config = dict(
    num_hidden_layers=11,
    hidden_size=128,
    n_experts=32,
    experts_per_token=1,
    d_expert=128,
    d_shared_expert=0,
    hidden_act='swiglu',
    moe_layers=[1, 2, 3, 4, 5, 6, 7, 8, 9, 10],
    router_score='sigmoid',
    normalize_top_k=False,
    routed_scale=2.0,
    balance_loss=0.00259,
    balance_bias=False,
    scale_expert_input=True,
    init_std_router=0.0223,
    lr_router=0.000785,
    num_attention_heads=4,
    num_key_value_heads=1,
    head_dim=32,
    vocab_size=8192,
    norm='rmsnorm',
    norm_place='pre',
    norm_eps=1e-05,
    positions='learned+rope',
    rope_theta=22300.0,
    rope_fraction=0.5,
    qk_norm=False,
    attn_scale=0.177,
    tie_word_embeddings=False,
    parallel_block=False,
    extras=['capped logits'],
    init='trunc',
    init_std_qkv=0.0474,
    init_std_o=0.0588,
    init_std_up=0.0678,
    init_std_down=0.0678,
    optimizer='adam_hyperball',
    learning_rate=0.00389,
    beta1=0.9,
    weight_decay=0.0,
    lr_head=0.0113,
    max_grad_norm=2.0,
    warmup_steps=211,
    schedule='wsd',
    decay_fraction=1.0,
    decay_shape='linear',
    final_lr_fraction=0.0,
    batch_tokens=65536,
    max_seq_len=512,
    doc_mask=True,
    train_tokens=684600000,
    max_steps=10447,
    dataset='wikipedia_en',
)
Below are experts of layer 8 (counted from 0) of a mixture-of-experts language model. Rows are named router (the router's row for the expert), gate (a neuron's input weights, with its number), up (a neuron's input weights, with its number), down (a neuron's output weights, with its number) and show model dimensions 0-127. Each number is 500 + 25 x the weight over its row's rms, rounded and kept within 0 to 999. Numbers have three digits each.
After each expert's rows: a language model's description of what the expert responds to. This comes from a sample of Wikipedia text that the model never trained on.

# expert 29
router:504491501481548517495494496517499496509450466479523548513507520537496526472524473507453527498481477447477523507466514493489463496559485523500488499494526497530517484509473486536538448498482525516513519488490481516462519519506536517508515542495513535497515518471526493466512449497495500489479490494453551523491456476483565475476486519542506505459500487465502500532488532536497536474488
gate15:524514476478487471514503533500461529543483505516555484477452497540506479514498489491516499534471496507505485491516470498483503455502549440509469512506516484486481546456510525516480477514486502488477518449482488482451478520496516521526507494541504493541508494470519528456516507526515499509471479515497495525559519531488492531490490543540486514482489508444457472549491493540498528510521
up15:499479483484496498433505537491547511495542507525515495484473460521509512499536514492473475511484545504510475497541544497491495486493537475523524506472507468512530514466526490515500500517476467505517535485520471490446471501484472495531509463528510538484521496476523426491493473495485487475456555515540506489533502522495511510483487527518511505532474483436482505539486512553477510489514
down15:515532527465529457481532477479510452479517462496503540446466481522550515512496529520544496503496533515541520503516518513537529484525469470481533450477504489514471485519473498511517468500501476470502487533472541488506493551467495471537478432495465509507491498522516494530470489511495489490502523481521486498499468510506529525508509480533541511534473517498526481491508522508464482502446
gate16:497556508515504485513475503464456468511510466487488542461496493510506496444485512456504567522465491548556520501486493494499505504522474466507501491508502551491487498504487515507505496508486507456521480515494543469488506512493482549500476525493515461537470523438497527489470502517552495487488527533478485509504480501475520527507512480516506500518526492484475513455516583506481517481485
up16:503494488516511509436540519534527472564516533562469491476515490531503486489520509516556458455484492514458505508495510517509479529467506549531476509554485484521508489481488498504492544456462478487476492502513517521482513498517537494479485536523476494486493470532531525509523474508483510504536495473499440506507533484504490522503475520496487517529493484537533505475533498494453513532494
down16:505450535506485474563494525501491517538495448502479467470479491479500463531479493490505523505505502481520452543504516519503498479527495495486524467481472473474497510478482480481552484459495529535517480478524500481480523531472504472469486535477472504495491517510481491476501526533530480550547520502539462495516509466463485478492482501485497560530498535517509453547508502491516490546506
Description: Prepositions and Latin prefixes. The prepositions in and of, and first pieces of words like con-demned, de facto, pre-, ex-, In-ternet.

# expert 30
router:481451544506513488485486545539491517511493443497519507534520502509544474502556450500476543520515487490529543506490547538515486503538518514530498467514509442514516472466472538525508475501488491506500520455470518526494498516495514497494506546514511478506478498463487492483501502535493498471527496480428500494515500517491526460464472539524495528444493502467490502510499505500538512507492
gate2:494472522480499530538528524488481512498464512510497502529515504540489525458493488541511532594519504520544508476495492508507485490515470499484488503524543459474493497476514502502480503469517528471486514464523472529476499527522433466518492494495469513488519509480475478523522501466495525531485491552528499443513551475514504487519482504540498542483510479500534475494471482489465505544492
up2:507541516461447510491462509523468529442516510455465461543489502496507486553470481525525462470509496495503516515495496465482527513487494490499506544518486470496559508535472480495508496477474493492513473493540516540535475501508473544519520468487536508518515466509509530506537493549522489510474476515485503529514494486485467502539517485523558492521462506498511515474528493486529452485505
down2:518445483511507515481493536512522477477461504490524527492528471514500522501484485525489482466497480564503500499477570500482486458516468503525482508495491516513499435513541466481518521511531538496498459496482498502491477488499532548485500483487519550513512546516513488520445494502492531458477488487528497538581462464496510478491482492503502472491492491471488492498487470500495525489549
gate3:499507492484485543479519479473487514487499470491507492554497503531439488500459473507529524538532499474479479491516504472517495495521478487503514471489495498526596500556510483523477436521487481479490511445493513501481464521476502495488500513512463519500483504534508543519520482503471489512517466531506498492517461504494530526477485532545523466508493519489487488474515546524535543536504
up3:487547497478521500508474517516480511450535519504486524426523517480512479497511485490483487460515484512477498494464515458524488492474555485466497489500498476439520478510504508496531534484498501537541469473502520443476496471480462487519554499485491473481510533504511457487541516524497479499459531490507539531479535499486488522527489529489497509493478544518532517529496499457455486480505
down3:479527511453499477502483512534519507500531496457496514532468529526528445478505493544475483488540464515534494515506537521507506452491512500501531478522486508483473540496478445512513484516506525532506489521488498527451469491519554465481518513453530500480498509496438545517475500486494449475505483527484497502487484519471507521510558499485542465497479483541521489493495503489538536492501
Description: Astronomy and constituency tables. Cell boundaries and name pieces in list tables, especially minor-planet discovery rows (Kitt Peak, LINEAR), constituency lists, and dots like ·.

# expert 4
router:515468507490532486475486513525456551521502507499529503495521511525517511540551464485457506519551479442498531487462561500459476477510536497505470444472515482534502493473480495514518474471485528512515476492489474479489510509482513511518498504510505498475517489537504495459517496499446505484495498478440555485539500478479510463461463508526486521479525495483506537518516523530493513474507
gate8:460452473513496468530522503497492521476528510517524527504509459561516472509514520523487453548526469533524493476521537504474559485517504463509508477467494509514515488540532477515508521494492490512517485483440466463559516503491527449510492521493476465508490530525499484529502493517457457513510500499475531501504516527483492486501487503513494493518542534510503541506510513480485484537556
up8:476523508515474525557519457491461489481539470517472467524520527466517502463507480514544533497506536489527510492470522483487517510554435520453524532501508522516479491515507491460546502479510528523490497488541496484483493488487497471486495450485465469531487510489499526468528447484502497514531525496490511493503522452494525518519542519519525508524478516501510553466494479543503513508526
down8:512538523479510507502511526513506521449462420521554522530508451517497514532512498461500476504487466512561475523497514502497510522503562471513493511501489508481461531477493524519523477548496509521527534520472497472508523466493487519504423505486511488521493499496499487501483473495531517433490472501540484512479489509490510502458492471496533508493533536498514518512526543500522507489495
gate9:544525442510478502500514504473533517468452527532498503501530458525520450479516511486521509533521513471522525497510511477500537501491518548494456508530530503492541495527472520483521499471487515528485497500496467517466504472471500553537472503551478487546515497529529514483535462506521494482510488465566496458518474489513531523514509532539502516498474473483509495536492537479505509516483
up9:495497509473516529489470459518468479461539504512546494477486495518486520509484504462528480594486523514517506519514488503478468554485476523478504508488473479485478480516518462490498467503523486549525530515532491487521470510510531498478513523507558469523483484491458499465509481506484480508542566449461517484504475466509509519483490536492467481508505505466460483493499492493504536525506
down9:534507487498480526525460517491508536513488489513508451508505464512457565521470455518458504514498527506511486501512530540532482525498498517477486496509501517491500517501564505484511472480478505532509469568504542485513500468508498500460465522451452469520512488476468520516535486532516494494523472508507468480528510498542471493490495497511483510511482458529506491525561492528520549529506
Description: Prepositions after verbs. Prepositions and commas right after verbs or participles, such as flanked by, armed with, released on, plus of and between.

# expert 11
router:530470526480541510497459520523453506546481460496486536522533536504551497529543455522475505503513489481505537466495509518494486497554515520513468502530526510482506454481510503508509502460476520516498489470469512537469503511500550528515502556503499511507521500493487498469516531519485479437529504502479515506517511495493497473488479492493487551473521490479496509506503502516576537449502
gate9:539523490504462508554470528555479494485500499467540502512455501518497529498558477511476516507492523510525503462526486477475486544505476480498434501503524492502524471492531495539488532467512549501513473540508568506488507468522502494485494497529474502499447506482488471509524502532482528490554524503459493499471479484508497513456469505501456501530483519496466489487485519503498539523499
up9:493428467468489499561473515535527516483480514512515486508506565533455478512520488557480515498491484510519479498491480458481518541465476496548492512519464509505503520543518466484523527515491528507507479512509529468516496484533502489500482535462518497503501492492479540484532526553471473505519503472492470524509491526489532519491509506503484532459445516510501515499476498523498553536483
down9:473465502485468547492480528472462519489490536526511505470469498479505471531473496483494518493480490492503533514482506484524506521474475506572501512461471462483439493476498520504519525542517452484500453505485509495464487487476513523512482498467514473516523505489467525515525500492524547466518440497439485501484507486529547528475490489497499471480528481498478476495535514466530533498542
gate10:483504474521483466523486519539508491512477466499498511547541506450529495501515482486520499501471444483571527490517479487495508484541508498488502434535504498503536479496512500509547522470487491494561495521504479555502482505487498478463537521505470497511455536494521516440508509489522511485516521503514471533501517477497480467488507471518458506438486496504484517513536465487520499533499
up10:497477527448527538484496524446448515482464473494512520511511500503447508479495485505463526444535512528482475510487489517501451481473515484517536491470523498483529532488497502463446495539569504498491552468480513512523519467501489494501485483499493492491486495480517451571481503497506532496470507470495489526501487517503563504489517516517509506528464484515472498515492497502489517461517
down10:512450509542497494511542482498523563507520484539515506494545532441515565499505509486466490464492493475488511480479550519474541477500504457482475540570470526495480503510482481469514515499467504493491456493510484520509460513477442517526508529505508495474506512497474479495484511549503489555510502519476501521509496484523500477485479521518462510492542472501532476497510493481487492520480
Description: Capital initials of names. Capital first letter of a proper name split into pieces, mostly clubs, teams and people, such as PSV E-indhoven, Borussia M-önchengladbach, Anaheim D-ucks.

# expert 3
router:516474507475476489494463508520492528501499510488476515533496510517526482511509444533478525510511453493494515480495509533498491478561489526511496459515508457488495449530493489520549505480482558534479484476458534560478509479521533531469455518521524487506481511482501496458520547551486490473494488493470521533539504539500521475480480518498473528483497517492503532508476505500547527468480
gate4:529469466532493452493485498485511524520545512513501491541494478498529463494477523517462541526439497464529495506506499528496511526516473497459493507504488502533478485515473491480537494512517491511518499482484532521454568498492502515513501475514508489494486457472503515488536544466507525457520502509493507536509543529476517521480497532565488495466520528525478522522561505478446490506512
up4:556508531467484503473544484507491486471537498487470512541470493523472471472497498534464504485515482505425480492464505520512513509486509494544474472484510480456472542449479504501478480548463483488526519487526480467462477510512505528488530498460488507498512479494505516513490504480513519526502552467486517477480465497466483535470464543500464532497489501518536484489462527490468521520510
down4:500495478521476520508493495517501477447521491489510507515500528511511474469517493498509507554447508488541468538490499499479499526461493480506493506506503536505531467522500491529479541476478459531511506456498467516429501445500474470499502501504513539523534492487524528509500523524512484474447474492492489479488463500553474492487502496461510528509476471461507462530527473505535430481501
gate5:489494468512468458543469494496520513481556492467508484550476481484519504531509483483490511485508485540469530484490482444497430496506512524500496540495494476525574468513516494471492505481499490485449489479495521507527482503503498502486486531477460537530454508494525528510537523547546503501490491512521485517514555513499501485472470500463506512493520519483531471504474526490560484492505
up5:480434501491488494522537459521499491479526467510483490539463470509525542538534483480528510487482461498492523486499487535502501525486466514509495474494499509546486427533494462496490508500499531466507511462556563514477493451521525487476508504499501538519506479507538516520531525544502487515517444504512512501486525445484486493492478515456496516495504474514518473529513503498464493502488
down5:487515495514508459499525516516514493550523496530482489495510477494460448492558523464520506484438494511484513497503556507534480545484490490452484546476513530515462508503480511526496459512475468496499469516513464513505521465528496439498502485493515475564505551520493464510492518488559458493502478500484504484466543541487510535497499506503502535508520500502472493500507532503505499526496
Description: Two-letter name starts. Capitalized two-letter word beginnings of foreign names and places (Ni-cosia, Vi, Pi, Mi), plus pronouns he, she, He before verbs.

# expert 22
router:539456527488493470489483507510491505506506449514504501531528517499508466508496483541460490497521466496495529521451497517471474493544483510530495478495496456534548493500489485528496483513458499499481490494482515506469533513493502500494466555507524543492493510512503502481536516535493496478492497505454549497554524468473551487471513512535483567450525505478504531509506523503561534512519
gate0:540462507488521469460486498487516516516500492521484480488466511501521483469507455500517495489516526500495492504467454508458480523530536511516549516465500538494513486506461510505468538477455488480499513510498483503519540496499458507488505472489548480506485476460479545485503487474495534469520525530503572504509464451456489491506536497462461552500496536467459494531494495495475483482477
up0:448523534508506516524526481519485497505514509506521485502484497489472493510478510510503543545499497448518495511467501505497520503508511492507508464547474493438546476528559507488452472549500462527542503499496540515496517523520525514477436509470521483507495509545492536478494505531497490456522471500500504532534495472522494541488508511453486450514501476503478553463494533500475499495512
down0:489504538508506519489507482525573445553508503483496489509479463524510556539500491528490459510482468518490495492531486495466544465533530513510489477544489490497457505525513514529527491475500521503469481487439535456515506500442505532469497488491495512525495473497481505480522499509512478545495450518558488502484499519527510500491490490528475533490492499466506467496499485522466545520501
gate1:467470494550510488440470497538509538495508443509455470500498508434472486502512499487470464478483472478510520494477455496469470431519517517480471531509499495495507472492514454474508514508499496540481480470504511467515493524499529491487524514526492492520438485460505518501520472464505508528537527534478481521508546484524470527505494489485501512525540511504478507509512489499529487473461
up1:527457487470539498530557516501544468499487500440493484545492501530461490460527478482525470538532503508453520493519512517491480514507490516471518536515508515487482510544489500476508496466501486476499549487476498466521502557470526483536529515504479506511530508500479506503488506500469494500541485541459518455551470499507505464469478457534506538510496524477484518491502474503485470468490
down1:488520447508503470483517526477438525465448517488514500493494513487513524487554512527477479522498494505530480470523487495523459485488485491477506470481491484521500544538551479485524485485497446512536468517485518481503490504511470489465495495549543519520459500529500511545494529543463500529494514470499519530516508490481506482526541512520439487476446486503512539490484508520471503480526
Description: Early word pieces, digits. Short first or second pieces of split words such as con-se-quently, Flo, Gr, plus digits inside years and numbers.